{
  "n_layer": 13,
  "d_model": 256,
  "n_experts": 64,
  "experts_per_token": 6,
  "d_expert": 48,
  "d_shared_expert": 128,
  "activation": "tanh_gelu",
  "moe_layers": [1, 2, 3, 4, 5, 6, 7, 8, 9, 10, 11, 12],
  "router_score": "sigmoid",
  "normalize_top_k": true,
  "routed_scale": 2.45,
  "balance_loss": 0.00529,
  "balance_bias": false,
  "n_groups": 4,
  "groups_per_token": 1,
  "init_std_router": 0.0398,
  "lr_router": 0.000648,
  "n_head": 4,
  "n_kv_head": 4,
  "head_dim": 64,
  "vocab_size": 32000,
  "norm": "layernorm",
  "norm_place": "pre",
  "norm_eps": 1e-06,
  "positions": "learned",
  "qk_norm": false,
  "attn_scale": 0.125,
  "tie_embeddings": true,
  "parallel_block": false,
  "init": "normal",
  "init_std_qkv": 0.037,
  "init_std_o": 0.046,
  "init_std_up": 0.053,
  "init_std_down": 0.053,
  "optimizer": "muon_hyperball",
  "lr": 0.00761,
  "beta1": 0.95,
  "weight_decay": 0.0,
  "lr_head": 0.00709,
  "warmup_steps": 200,
  "schedule": "wsd",
  "decay_fraction": 1.0,
  "decay_shape": "linear",
  "final_lr_fraction": 0.0,
  "batch_tokens": 65536,
  "seq_len": 256,
  "doc_mask": true,
  "train_tokens": 293700000,
  "steps": 4482,
  "dataset": "wikipedia_en"
}
Below are experts of layer 5 (counted from 0) of a mixture-of-experts language model. Rows are named router (the router's row for the expert), up (a neuron's input weights, with its number) and show model dimensions 0-127. Each number is 128 + 32 x the weight over its row's rms, rounded and kept within 0 to 255. Numbers have three digits each.
Before each expert's rows: a language model's description of what the expert responds to. This comes from a sample of Wikipedia text that the model never trained on.

# expert 7
It responds to: Apostrophes and content nouns. Apostrophes in possessives and match-minute marks (Women's, Terry 44'), ordinal endings th/rd, and nouns after "the" like film, game, War.
router:123170127143082082132115140128105071143097145208215103134089128126067101176162049094094176103109135082141128117078094139215134149093178090079150122104098113102147076144111086138111118147123111169104165052144171164079071085129118087119132157137119049187080101093154167088146083077153147129127156156171188163143112103170139172106086192135190143123168168114124145076090107084135154123141
up0:194172139160123185125114123105105134153137171107139089160066095048096137194138128127072118189114181161163137120125152144083174162135129071108105171107138109087124169128122110107119081095136164147060119089134130119119134077137149104168116094163146066162119112146141125104113111062161129130182092161126073175148146150118146129134142094140149190124185182111145134118116104174150116136111
up1:161162149125177170101143093157138159192126127162154136146122166098113154070113147151137139164060128128118111150148090103179137125171162077107124156138169074107124084129112156149125158143133063119114111109129152074061181116138100149127075148137101107197030052115112118161067108119151157110114176109054121085115046160168187170129080152097121110167149179131134081109154124115126120121119
up2:142091160091084118127076160176117140151116155087168164088110164112138169109100151083112101112167119074203146172184125110150130180104142122112093105098067074095121160112148134110138182132118131186130120171141085188128141143134116109120137104129123139150129085136137121141135124165069146091130152161126157125131086124136100074121144135103059126147096093219093133086142099148132115054111
up3:138139130114111063118125089124142060138077156129158144159107080108163140158127113136122190117143116089126125095127146127156138183172122142120122153092178100146131128107162107098178131162106134138169118118114172112094125096150162098164164103132076137158189090087063104102198111091198136120108191157106150165116095122139176164161086124133144151079183162149177149102095126097198116099060
up4:137105116118144097132106141125139127159118121075150179154107071099140095118141055091116105091144157096167135068126159142129070101154085105170124083123116114108098099091128110128141150114111077224167163115148159075103179159126145181107106083129156096094084103115140123163148125109098081150202092085141135066103141086141117110129119124128156098135160139108090067085165127069086149062201
up5:123095136158175098057173160155152137142153101135123147129091150169062167160110140119131075153086138096126128129157171100178147126124173074184114112134140147148142063166166106116108158086099126121101128154112208127112128108094090101155112202119147103143081151122098097131088112092135123162203116163189135062127111064158181141091179095100143161126132150114120092115188196139106141153133
up6:114118175133144099147099143157071103125162069153104144136088110150040135135146068118145161145091183141173173141134178131118152107087140132138132135122193107091121100139151147098094103126131147131101110077136101054108182127114150108109140165113150138152095130139068089089117160103162138107127158163098172096070154113159146178145175118135113167135104157134158104108105134116218113095109
up7:147087146117201102074135145161150186160138146153157084133148074187106163121115149115151088099101137144208175073078059127179104128088165149112135125180131220159134082146168150142116147111136095162130120130180117177170129097092145143091073112061109135169143141122135177141135135057123137129058153167142098099154142127185134152120138128170137130095128087153102175117156090112144119127170
up8:135154124148089092125137124149109144138082183172126155126125140038101137081149114068171166151073166119088168103071157117148156094133079120127121150110148083111167116148114074154117095091145116139121120154067113136067175132132136153150143143196114061192136079074131130139101130107185114116136133071122146182131114114130147081125121100103140144123172101091168156136095086162136172181160
up9:129074102158124104138128116133127128156158154098184130048111106129127094122109157098090105104142126094162166113125165138174128135075106091133128122146146078081118148124133156127150105125105100139159160126105183136106123131138131097046109072089171101116105080098137144121179158051120158087163164197092204100102149174159138092126108160139213080178116166172106172138135141100090127138133
up10:102163106162138108076170141174139147130048144141089150163147144099188113094052092164146089102116138171165177153190133072086089173163140134143092089142147086145184146109121112152107103150162064208123145101042142190127120124073165121155147124138194144091116117182115107149142105107142075080112178142169159203143143139098083137162117134137102117117110123101158126102117102142101114138043
up11:149148138132173120109191127110148095154135178156166165144136158101070139114118083075080143076071115121109113112123130107092117106193204099114100140111127153147128148129145163132129124068108120138143118102166160106166079154164093123189087174140094119129123184136158133136060110139119106134140144201148149119160121192148133126104178136150082158146131106109136075146112110133156124103147
up12:108125099118173140127165119079144123135135155094156059085131092148161171153123034124094120096174125131138124110146160166107104134120139131099117129095097113110064181070126117129124089125115108124099138087105157135086114092144081129151136039101122136084130138072137114122181056076160112119152206144120112150107114125086092151144110180138123108100133094152128172164107177099109130176108
up13:121083131115133155132159174109152113135092098108123121130096115087127069133128095134149162138100113153155147063078161157161128098060122122073143178068160101188184096088182108101112168166133142117119169113137193105106082117130106070145126081117151179125089121119127148084108105124112140113114177123082190154096134092092106138144113160112108093167168165150104137102103102151132129124118
up14:121182129099148087104151121106151082179130115097134146098134077083166100164114107104095138109128136105147124094193136147136137124063102081093206123085087094129095104138112131108116181126112186133123159106186144098085164128145183106119151159143148129106136085100108072131101127118151129077103117183116154142158131095130121173168107098219152078122186153073130138139099142149141113143176
up15:123142161064133144088112090104132183164169142130130128069132078185161150132046143169131156133165152142130123042181117160148135106098089099103113112104070170141173087146170089167090121102176112149109110099122195145113124093124113121154126088111131093204170134153152109090134107120156184093140150112146110184130092109146175089156123144125187074109171098102116109172107088121137084148136
up16:120090098134111113127131082128129049147112106140156168098094135078116163151160109133106112144116176133180125069142126143125128097116141075171085126121090121100189128051136153102073141109069151122087200141080144085145164100166134107166093134121147166158097109073163106140165148099105091138154129150183147159081116109127131214110143158146128174203112165164120075131088129088142135127138
up17:215113140154137042083151105130101138172112179162129051110143111086094097076091132104108184129155198140121121102094130149131159107131117114092124152113188096100158117199113121139088116117114100137096122076091086158153109126119203093140121109148132127169166165096112091118139139114137124097103156193147195087132135148156184145129063033129108139143164157182083131145153115064106175109144
up18:156135142102129083092131088119095098101135131176149101114061094144060149133112105176155196149144176088134116063158107178166138140118124135108118051086076126138172159085143115156111142089118151111157158121181160132144096141138110110127122154103182064180151075143134165173155067073110159111101149165089125134193150154139140107119106133087105155128188142086166073103095192144099141140073
up19:159111109157131117106100075120099149098103154095106071198094171127137143150091193109101090099091112130110115051134123193151083162135101108159144125105107143125154122108111113153099164129159132092171110106132115133178097087136070141127096080096088043183144112121146196132190102128111190054142127163112166111110149140181148161138116129135155186114147137126159143114108098144073118138062
up20:158133084136191107055134124099188165147162135128145073101238108071139177132128093162134141088125181077169172151129160121080133130096108157100133123177115161112112123159156135114093138164158157128149117075178145098106170132156080113196102099149134142175150149064113118119107153094069106115138085106076137102061168162104192141136120128108169130156167120117185157129114147147123107199103
up21:117152104184147096163109139111132130141115118127101085124095150119111146136138149170119132106152107087146157105136093112187086081095109194131124149111138086108176086122152105141154080087175078092094141124192147110050180101140126111177078132119143153106089137137167161085121146106190083086185158115136175106149134113194164148108045116121179138089182179165163175137118159171118142124115
up22:163102132100110143105143161129071097139156103147107084083071124111085094122158091150112135111100174066137144188048156105169057155119101128117158136108152120072113095127194070115159180177147141097086153118087119173119185084115156123103093142111147080109135119135118106121128105127164098107162141120117146110167156120124129167125150178166098132176119132122073084146079075185152137088110
up23:078061135097110057111122101111172137077123121150129166117153151148170137158086092100140171086146139101130135102108194130172136108107096096152150122120097114137117113129092131114144105169139082122088173139091132122148087086114124100116125101113108110149101176118142143115182123158075095115137129132186118132128160159125156137195195136155132136098155190183080146145056149104116137143117
up24:142172112122119155159077129141055112137117137131181171135076062143189134121185092146138132113121133110145118120133135091141152132197123116162115137083107152113114117106124184114163136144059170120125108104153163111140149130152147089061148202155168101146086122067191143102121143141167138090135170154159099138135096141134079140088159150152105102155158089106153091083079099076133123102173
up25:179172118111100114147113143149132108110122080102099094131147103081135107137109081113114163098167166127160124072033162164136100172141099157142125098146172103168122152145118140150093125098136176137137174107071098094113135074103134176076123162179170130194099178139121133151169121094099125158206112100108143100150092168109145112118110123117124147158072182130098112106148103159128142084085
up26:157090127122084070156100139146139130190122165142115135180122136125159173185110122117133120106085097111177141112193180168094184094128123168147139157082128093129094137097126040121168126148139168149142141139162128075152165145109156127119116139171095100138081106105127108079122104127062154102140164141084125078180134108144140143116136104133140128135136136157114112114080172087102104218142
up27:103168116112161152182151088133121125134142172105165174091191094153165154126107144156153140094127158138144118044154167140080131222086066127115127094198112119135133139084124133077150139121145142130122100091122121118120122118151163137130100169110074111114168115172126148048158109142105109098150109143118158064120100168129134123049070136133148136114118174083145168098105095091139079152116
up28:091159129159127127107143103143091147148134157134109103134061145121162101109092107166108155133134151103166086133125149089153116144124167103106164114022135085114199195112159180154095117181107152155123146104162096183092106118148202135112146159139083189136171178106108137126094146145164093090102101167200119171132133064166139146105151112102123102181143154114116154110095145154123110065138
up29:166171137120116122126139105115080165151136163149180155149116086147086211107077164126132160157103129136118071142138147141135142107155073103140153123088139085141184122128090179127077180128124094120140162098120151064133176118119080153105139169152123165167091137126115083148109076129077086106202186178119102090101140142069157151117115144176135081071101128148056144164175113143143153100185
up30:148176094094135133081131143182106123121084135142114096195102139058138130159105151120120150065119156127115111135136136079176195130151092195136087068105092104155155140090074097123079129096179109141139142104123127091095144171109116120119225169154122133128119121078090084143131135150119100081136134117178090073076175154139180158150108107138131123102171137166138125156194171136119138151148
up31:140121101083108098128139134116093128203102112130118134112115101113108095155074125129140150146175107150159152148129114130085106096137086096135110136104152154112161158086141148162092125096173119105134123121103125120105105197094085147144098189155133055148122142129151104132120179145081124143159156149114109143092152064120201083113079161157183099120104203083125110154125163147147088153121
up32:134108057132112106146135132164100084178143114126185067133116097115091108157128166183136167158073154129093089140114097120116139123133113121144116113114120154100115140106186118134149097095138068180100122065051160092086068106124146125177188202213188116115126160163128102019169128138178147119147124128079223143112120226101130122118082105157079154141149146098145116114095074139128185124155

# expert 2
It responds to: Word starts, apostrophes. Word-initial pieces and prefixes like re, dis, co, plus apostrophes, bare spaces and connectives such as and, which, he.
router:140124128149130122099124151126190135095131146139152088116145127144151139129090083119168175097128149082176153118142097170146097163136168085176179081119068157155109114132133149190120136138161114158181147123135134101135205051208066089116114090134085091213127109105158165104124042100123083086142145124115128158169164144163162116124095153121125130167145102118145161052101129152151131123152
up0:157123144091114113098066184109141173175086088168136090187152111105196154139108113154099137134142111082111144084138143145138168142117161176151085110102124186153113164080143115129113147104202185131184138067179155131133172096101149073115159117201138128126129174059116181112095113152095093181127131087123081125120124162142187121159082107088121136112128105089119173138108130087103113136114
up1:136122155098088135124156215150189141082164084127130084141117083112112159160105131090152116096146120120135182076112064168144111131157139113141119123140141175169092126140111129163086025109134161171131118085151131157130136133142144090103116078143089095119115119150134079160098083097115135146157155143151120145096172140156145141136160115091124180193166142125146127129138103104122118106193
up2:117106138124117132069097177125161141121143088157159079122072102099157133105156151120155186104087144162125168165075174134140123118121176154136148067102139116151114120110149120062157169142146088078139168078148154141140154109189115109144139110108155092103068070138101148136114116080112112092164151134132159120148167116151145109145132120120140122139114116114088129122074113133156090111111
up3:193090139097162153166099163127114120125101086101115136143118097161139131149148192112168159089196200125136113142176127140076154131091120157204117159087060096126181116100159102100130136173211119180172145137088092126126202123158172130133130158118154184122143087083118110102134109131111102098174186152121132120116169086111120180122143147131151135132057180105114160093174110167131182142116
up4:154160125066103092075089077157140186158123098151185064092072142131135167095119137119127145126108139120169124154149179124128081158115068117131158148166124053107098196102139174098106147098144102161135193127123116116130176167111124083159147101141132108123106132050167134174191122115121156074141178198138114130184080142115134095097112076147106111077107055125109156127148159178164100134169
up5:092162138126102107114095131104103164073144122145151137161080130122138160127108089112157175115166133102125135160097104135224115140109120116156107121089110150136148100110206080162167104109202061143151159098145148139106172124207129111179130127104081107071088114096067095167107155161157164155163115111108095120136157110110074098105092105126177160081121061154115170117120080125124080163122
up6:092139160135121143111103135142134163127143064097131138086098133124128154156149114108118148162197183141166152078151079081102167175135135084119101090029110163158143158112145126145068088145140124186188108158141119153133145110171137150104134088129088187158131099127131138186178120157048113110128127159135128099047209155129068143141123146135096121084140157121080103148130123152047155135122
up7:123143159141148108126116130103099173143142126087112117157083067134135116186137114125164119128119163184115056088128136088132125101145168127108085134098101138106168109108132131113050088141199141152101136157153109081109118061148151166165163068132090080154144173142141145125076117105135080070041151166132087153096153147169123136208104148126186147135149072147102131106116146093111105164137
up8:148120127120138139079071108104096119104154158151172125162165086184176169141155139110092177135055149094136116093116138144186139119121097120150130141125177161137121114121075115177066155150138176104190168093138118156135185125111107067110086061115153115191104114051133097117097130112131109056106096139141157092124079195094137149135116122120199154076149114120152203142050106145135144141164
up9:167145124097142095110153067190115134132145097080141116163154097129155141149095100113155171124142198129158204123157141139103052121115137180151097133118137111157152165121122142133164130121172112093088148068155158155097147177145118146135124129058129106137113093116131159140150135128127087055106131189163164054096162086109151119158124180202126197093152153150104106118106097093122102109139
up10:156126127101141118168074149149080086113104108161158079145080097182061127149129088132096178142126175106183148070091109200145182094112062128133218138106138132178171075150165092089124132151151129119130173064127142115099200144141145117139103102114142137126080122146130158112125162160113084110088159157070137105116145144183108172109144143070129122217165148119145140144132117102081127106135
up11:117117056093124071079094161159082145127117142168155109114204088124074108148155122146214102091090124149114136104148159149171075136127137108061152116124132111086124115171094147075159133122151094081122092158136138132161169034146120116171113104092147134144145082134144112113128152071189111106144164165126122166143128167162136118129098147111143136118154090180133120069203099133139149162179
up12:107120135069175125197140124112138181133140143211109113125131083064147148141073119103121175068140123123123146096198187181107063136086146143149175134132124177127097123085139156172102147182189137171132121111126116105137152140149114146071086151108097103208152128073124119170085114146134135167159106175038100172127152134101158154112109108126147119168090162175096137100122173141136151153167
up13:138067166087090175157125142181135118122134099139108098195148107121179169084095134148184089107191118078144118091143111132148149173095128104171141104085156147187131140103135131159104177142142141109165120108110112161192202195129150124139146098147179115126100083128121069168119092115122102115135124076115189100087153160141129133147102159145083141203087082150121166096062024175088112159137
up14:108129113151128183091109163114145172157128107204097128148105081124082135219042160060118109133135149134160166095126096146124104120130110118121090111155121189101151132106129140165066186124151153102144159121151090140117125092139127084120090138129141024154126197127150111119077087150108118153142159116150093123143141139178137156147107123100170103100093130110078130173162156128085149115180
up15:139125159118097117113152134148186158077058113148114136111138084137159091145160102207213128175121106161125126095172121138122103121149090102136071106119100130168149147142041074167074095150151134140123187075120076162135105095161184106141138095133109168115128120160111125118143095096142110088087161142114131143119125181093133143125123150150188086145139190164139091112140162116143142196112
up16:160118121130084146136135120109149179093083117114153079101147116119142177134139172107086088146156116108198197117139091109119083193151087143150118095101100165131143137127142114123077083118137116205128142118173127193102200088154104107086149110142131132064147156093088062134124151111049113119165190129159137084132081177095122121107177106075069079152136094137052183102143144151101114167108
up17:120154112146115172112138116154102126098159121116125174118167122182112134155100177149091110091105177091122117066118170119101170077163171071154123123135102171126164107106125119156109153100091171145153051120166145087141110072103166160104113148075126148141141140125171176119148118108130071080141109128179103149096167135155140146140104164154131047141145116137159125082127123123172131080044
up18:144119135071142131178170099171133165094124102179210089144098103164134159130107105131225167151126142068124144127164074191091122128145084162162125116122083133146076091150112105114169140127125113101161119125128097148110204098136126137113145144083119158156133087123118128136150082181081135100140087188172078146111104164109102100095084109192115135139080129111182089115142162102141113127149
up19:115155121181133122079104119149208145167114122146088105093130134138142170092203124143217108105120111158176179088193224097126091114102129116130106059124110149113121121059164085151131124175163112073080164122118130154106187135122127131155132070143116108143083107159125115115137097106179116115147196189180154137103115169148126088103107144155087090145080172096116140168130168104164130146121
up20:142057139179129102154131141135178160095126133142094108105105118220117148118126160195164118107104152165106176106125127133109072153099154107170181132102146176114147149133165090083115162113159099129132110086079113089149101145093097109122092105048117099159128115099154128023154138104156111140135085131097110055144159160246141156125132172146141132089148167155061194123144111092131077157113
up21:145121120092139123158110077143134133156156103148165159078131111125180156105113107208129129132065155126143189120120122112134083132118131116158098104126095075197184125141160075135139149154160119191114087113124115140123155126187127115127070141088170110228138052173127134134160163219087097076156130091102084134136111140150150106120140127138146101130099107164141101095099082057094073115132
up22:139135151076138123114138116164123165065149130069093087134114062076156122130079121145106135114122160114135122143154115116175128143135153107124127162106121160128178162084153142087094127091152125122113156148109100172145138112128054154177105108182130123153116182147156101082147077123120117093120174205130114112154152138171178134124172108139082145086177105134150148105146166095086117093144
up23:082176147147124140152186114130125145125163103083154094137090114142139137136153130114072116090114118179186125139112210127134064165144131157116135103096113140074150153112176095184119144156199117099149077135129140129096118161150069119080105131068101131143150091077099149156145055091115108073068146130183097201129170081156137134165073162129142129134081126123099103113068111137168066167161
up24:154143079131110144075135105162118145113126141123150113049099126118129125097072125124153112134153153148097130168128114153174135107151155125133150082090157150141177099145128109147159130153174184148173124127148110160155166107178113176139088078106118111104154094103099086168048104157131173094150061131141122076132169202168157117106158122087148095160143058118157136078131066188111112094163
up25:199126125165165101108094132130130140151105132085117127117111084102127133124099072089207132116107142115129149111160121087143116161110202123173123110113101121179133123125099140187135121107114173105172152130125102136115113078191128169122116157147131169158090136049140129120103125121150115103139161154078148124116107133190145113162131117125064106166144143115131132075172076115120122150151
up26:080101108086087060182136091125137110115169120176123061112138017162152122113092107160127143123133136096118144086157130112124108142199126165143161135168090134072120124096105122119080110141134167130141134149149148176104108105147145121169077129135054124143227129113095152054122101177142084102094063232125099130112117143090168170112130154145111150150131132144089135066107129083122165149077
up27:168125143091108116104118165210129192161136134122116106162135118140108096100101109113169136127129127110134136094144114171171093113115141134127158151126142146137129114097160031129166182113148099116189151087150132129071177129157148100083054081131119078123085100144121205152099054132105158105157142143098170126142089133181145113150117140140090113166179112153151154130094101131110108145190
up28:096171100129157125133135100162081145085075164134143085134071130089123124192096104107129107151152111151130118111135098158175148166136191126098118163144111113132148098121150115075146097063099108150079097126156160110103092111141120127147152115150108098100101094092147166167117091149165127097155120105163035236174189163159116177119134118092176120118174106145142149063163109107187173083112
up29:115131126166144148075165104148173120122192133082169153129085103129063148133067079187112122114128126104184106163178067115156087187142109111191158096158095119124103120146143120196125165095089172182102149131127130143132109090163150084142099099142118117150153130097148095129154137086125144066109139152140112159107124140161133114173197195091156072158113187136101115103139149082133102120125
up30:129141151125163102142097135127130149099116167117147107130084114137108141136160059104082097179153116065158152138141144114154117186144136124118120125138142171077150076121084149077124109141129098124163122114168135135115249115193142118104135109112064184167186175131184153107157068156118090126096132087105080165147133100118087176088103101106145131122119131080190177120114092111128120143079
up31:102187135204116156143102074096113127126108127180169043157135117135130107156171107147155129169100126134151119079100107135161081170167123139152136129133144164142136087077101153123077109128158099146201121082086122105147164133142118119126131139145190177152088145165130112083166065130115072152109221131106118148117150138092107101164137125071096137072118154090165088157125112113103107147124
up32:118135085113115070147120128150129101157093166130136107079112092099097134114121142134130061146103116201179118065097164117085175101105132094181038124126080116062146129151156083171144174176162103157142102103125134121196127158094109163134127175114105112139149179124145131117141071143112107123149132132114096146163178070134209173107135163140126091123124092139110183167162180105133106198092

# expert 6
It responds to: Prose continuation words. Commas, and, quotes, particles and nouns in running descriptive prose after articles, such as and landed, down, images, again.
router:117123132152147085080080163118128159113117155144117074077091147140119102152136092129161142104148113101107148093126132085109083189141133101167086040153134161135111073121157166215112110031140111106137101158081168129127144143155120142098062127117098066155103100156127153120140119156104076077178149100151157126071182166161140111082128102150109081094147143115138123086175096129093087126140
up0:203165106126138175153134151152094165117115123092173088145100121156071091089144111097132079129178195152114119143094119188165073142179154105154169143093109137104135180137102098091187095082157157125151130103116092102087103118149118148155135042098126135134140151108143169080191100090137146124148146101171080152106121130140158159109128143152121087071091131128134174175040123087155133074078
up1:119156156133029197126097123159088134101128146110165099152123097067153127088095101165106168095114125123129097148134113116142160137113156138064165130103144109162219150113195145092149119067189089103116119172153105085183146155095103119156095143121141149137170112127139136158137076110127140069085142079147131100137181124150069111154119126183115114184079158093124119141124145143187122110145
up2:068122164149129093117141171137120108158102125147132134117114104097087100149096085080116114140113123153175145140106156118110131113126075158115121152108127187143107063132126095127137107103140097143081109133101162156140076126102174118132118179050151130147095132211108167149154069091152131158095153101158132173146196135201124154143161168111111162135123193098127053114130122142089136126057
up3:118154150104137118125157149111134165100135104138098158124186093131137187159137144178095109143131158123167113099132085126103167183137094129112150164090084161124163079130168090169084112156177157134147071077145162040165112130159085133118050122135118107135136190109094132075151144122052065125134183120149099183124163190124085094064093129074142091143153121127104128162052109209122126149137
up4:070097101129165138115095153170174168125137146132119104160114097094064074044097107136129136195115124142107138121139124128132061192093105166176164085111107148133116129195121121138098104148125171131070137133109110147092165106133085087125108151113064121176122120157166173146149161124100102096137118135113156165119189145111152164135165088063176187139121164107093120099046116091037148151088
up5:138126131115095165124041129154125136138149140106148139109170096101159152076152096163140102122195076178204145072179178139152114119144164128139126074097078131050106115104130127154154130111175141126156139135085159109069148151133122133137101148148124130125083067183207138088125070190089049158187132130138104116139154119086110061165026132164143146142187129106073133108138117093075175151168
up6:110100109123111131160186167155139144098123100113154183121077050130139124125086119134199128204189088127147123110068108149105122125171150142195129121063106136172103103161136152153150144099102140163138113120110090131121163140167200180069089108121156124115118169125114132108158086113048140132170164067189130123203117084177081161092073118120081145094142136098134151131144145099114126108145
up7:126128167127134101090108142152134090167107079055108083119123102120129109133098134094198095136125180102153148135155135152138076141110164107134144100164137122123185138101145130117048136169179100094083115133128126153151212115098159106104125096061175141114163162105153115120184063094133133106166156163152179130127112099200151100102090162168228101174155119116067126097106136211123142154170
up8:143168142115141088128090125077109119125090102086131082078099068146148168164096139113132102153095111104192127179191164124123170137185077136139110155122137133112108155101175106200113144180193138100090087142072109174105117069077155126174107143163143076151141133044154137129121087167139141128133156178134059177118042121144085136194155158183101061127100147110135140150146175075150124145112
up9:162123117126145116125163123117111122131157125165216142145120144180152146109103167106116089156137141106146050165196106104116117146143061117157145130076099185130114055141148127157103134104146157155133154044163122074171237130162129046193148153122114143110149091127100138093092129148121079105131144130080114160092124119122145155140114137100081129114145154115083171116167078117078156127175
up10:065104072129152143108130090100096057127172099132169106117155110141073126166102145153144137120135121135116119167055086133130157128115186161171102078124127120116167137144146112137137132117131153123162139115137120135099143110142086101193121087151110161127115147098109120059117137152148090136132164059133177160127159087084127169048199141117146063120146133088087162115124132117138132126117
up11:138110175144109118070134133196142124137158103087103139144107111153110077114117071139102078130135188155164128139130141082211106111164110137168163128138186162102157114108106183163140105148183116136196152119056140184160182170127138128125097073136139165170104051152108100135164161117084184052124094106210099086075133145189120137118126167106123085124168081068128131149148084140097135157174
up12:144085122121110094080111172117153184142156133098167061113205135122093154107184123094080152145121149141129113106143141121098115113150100130133145090082157138088176134104144156128064089154159118128114100147118158158152152165118083153103149134094101117149092122074161094122150104113064124087193255118117084129115178109135032104171106132096108131074121140070113122157140110110156178121094
up13:131161108183111120136151175125115118082118095153143126216081194100102150125078094164086156140159084129148075146059116151099162104207171133099106110135163186098139170142103195114147136090130129151178116130141113138111156097031078110127100108137094160064128119114177167113106138119124164129140151124125149100111137176166140177142123103118072128126121091082153113126179163086135156142136
up14:165145146130098117114091094113113156048096129133095144122078073166147197162131091077124176076154147142150135115120166126125155136119122150082127107141109154055153072093126190060151141148210128124163163103119086159109222107137182105116062110112086136126143084163105141150103137115117072123170157132120134085093128108156168137139097143167114115126117185142088112085130114145091118066076
up15:110110131172152111124095162152086139057129168123157147137054139113105138141113118111098124156138192140095144110146138130100154223095113165142104046133094173090070073117114190112110123110118147113135128149097079188150172188168144137114098148090119095087126141115095067137143139133187127153152126149156119101143139095147137135201158155141086061123102163114085119124139151102089110104155
up16:148109122127118098155123142160129119126127172145109115141131104111097093130134110157106129103106121059178128116118139143112080126143111093109133093182184130132098138190084151201118116122111139100177152119146108166194149086097112078157175125114085079152154119166159152137100120104119109110130159113171133101076202146115153183079147172101151079148052195088147105146160158095171100120127
up17:155179127150079102141175116120078068149087160149126112136133137109120126175121122174153182103107195150061147115109188148148158160118162130098142102087129102118129102112116107114147107110095105090157129121146144147085072054186157131148174125066126070155169079111088127122144060105216059071145142128122115105099139131126121126098137178136194175138158141172144129105103107117151123184054
up18:150156156140149142109093105127126138113142154108152065035115120124162169101123126079162127112110174148195144142127123161136186103120141147150145078153120139082211082145125111154119153058103135142115135111139152120169132135146112093128126115064176137154128147182124121130112151060117087136198113066141152138107146112112128140190130167091157100093170111150131181118116116111116091153153
up19:081068124104132121141140113155063094090126116098135103101173073142100179110186078139128133160102100093174201104110134121138098133176121119109111085122142192080099085107175115114089122116109097085096157129158163184140160116122181107124127131140148080209107151162117115155148077123111104056108128145089087105041121164171147116131154128170146133114163109147130145129141124150170141158129
up20:164129159099089115127121189140141131130138137164113124100101131121177194124161116144164109098120101128129183112124142144089144148153096147169071061099088117131146153109128183171110099114177147183087136138179071212183118120159179088094103051111105099174124189144093115129097136147162162114099090173129089146126181158135122080154096135142148105148134108155084127138153106101153087084163
up21:141125125151154101125167075162172121179108139115118115148169109134140075091134155086183157074072234132132150091158195104125132162100174141120104093138106128096147105178174125138142103143155044100149096155158066080137120116127101142139124109106157131134166129102110210120085134162105104098117146193120102087070148108066191160123130123132146114141151152121183172137093155086145077146136
up22:105124117135096132126155166118099146097127141160159150102130101171099167154164132111074137120059159122174112146111147109083126094150175174146188155114138147119157161178137152035121145112154151183135169078144155110200209100151132138141095122156103173117182110134138139131046100114065129111094096110080115074163116134129203134142101159147154153152151070160137162111102092130133047118119
up23:125157161146100065122181177062140133163143128121108130142098119185119054111126124111085189164147086181185127109145134117050166124184125150126091162078100133098106078189102112125145195141104125110103125150116129127121107132140161135072071168142143162102153097109140202125104090134095102111170178188183084164135123107161102115155145143171152158098167156229177137121126146121072096163104
up24:104122128110156096091171120216113125136109153180163055112147166117118110180059126107116117106094132087166121181132087100107121156163137091118082168135114146161070147154147083098126162127094080079078098114123143123124116125074128118151086152108075119178072175101105153130109104113168156093184150133108131168124105104078140125099114135094155087112124147165139095098121106109158150112142
up25:053154139195121079086101152171162147176140115136156125194124100116124126110129168070137157170109142205130088075136123113123190102188165123142147108112123117087114149109139070126080158201146110122158130103183120169120165150127085136153074083143127126133135110120143122158164137162121103086150167130126102205173105156080062129128140171097154082125122138123165076127088110168176075089111
up26:138139130095165161091178060116148120122161109138114129141105071133110145079081086104144084148180176129176152108140055127125121169182124081172080136137052150210151112107113066123149094094110072125126143074188103144167179051141164129197077126187114104128088111148118154175146162119184099129183130163153119148155148156147162142086133127103138164126145129116157070105096081098089172127133
up27:102135165051108170173128103167140123061155094168103131163165089136114160102135079161107079125171104148122112115152111140124102186081085179114166128116098109091082111139139215071105146081162121098056125097147062190175158107131121114106099140099095158182092096101087132105126056171116105135130200104110202111138139159122101114151157131149077120157137187139078161102158122144101137126129
up28:159145146087123119121110123145117171160126171106076113160146159063155170122112115132113135188180116110130154154076067125151089112124202163130131171133070122118127093101130096072124206024171154100166131133142162199107156147109155139154116143128109144108132078081108156143190114140116065142128150155071126069110151078156118054177127131129127170099159109103131107119111117136104109078145
up29:143158116075151092093138153166130158097103116140096100120083104105127222099137096113135098113162154163189165122091191195150132163181157103148122099136091109087101119133152169136152175116130099143155191135110095156178178120143103075116081091119121131140089149126172089210097098075074167109126155144122163131219117124119142049137079136106159127141140108129150148143150110130086142141115
up30:159078114139076077088141174130144131119178106055200091152170111144103138128123091129092101103122146126114142099143078118126117209160108089189119125096096112174105110185143144117129172125112189152128098135155181165142164109120103164176150159133099108175098109117170147166164072112095130161150205113095103148123108138163128112127135092143126132186121080079118156124123140128124149132140
up31:161133142107062127075104101133171132113143144129121140132078126149105143166150094132180042063177154110103111063107166124126135149124184105160088137118119190124127168107164116187138104120153077119152093141150155075095155130099153139071096096080083134138166107077136124176100119120199146137157205159098121098144164121128149125129177183125108150163095140160126174043138133094163078150144
up32:144175125125121103112148152130105108102090143109145082059049122144149141149101056149127140162145101159054059182144181081145097168149142172098158084165174072140147137037109106080099177102097100120143060108100166095158137117099136120131084078110102182089109092072142166089089120121144114116172180120162144118137113188137156121168101155169156138150125175138141113168170127135096138105148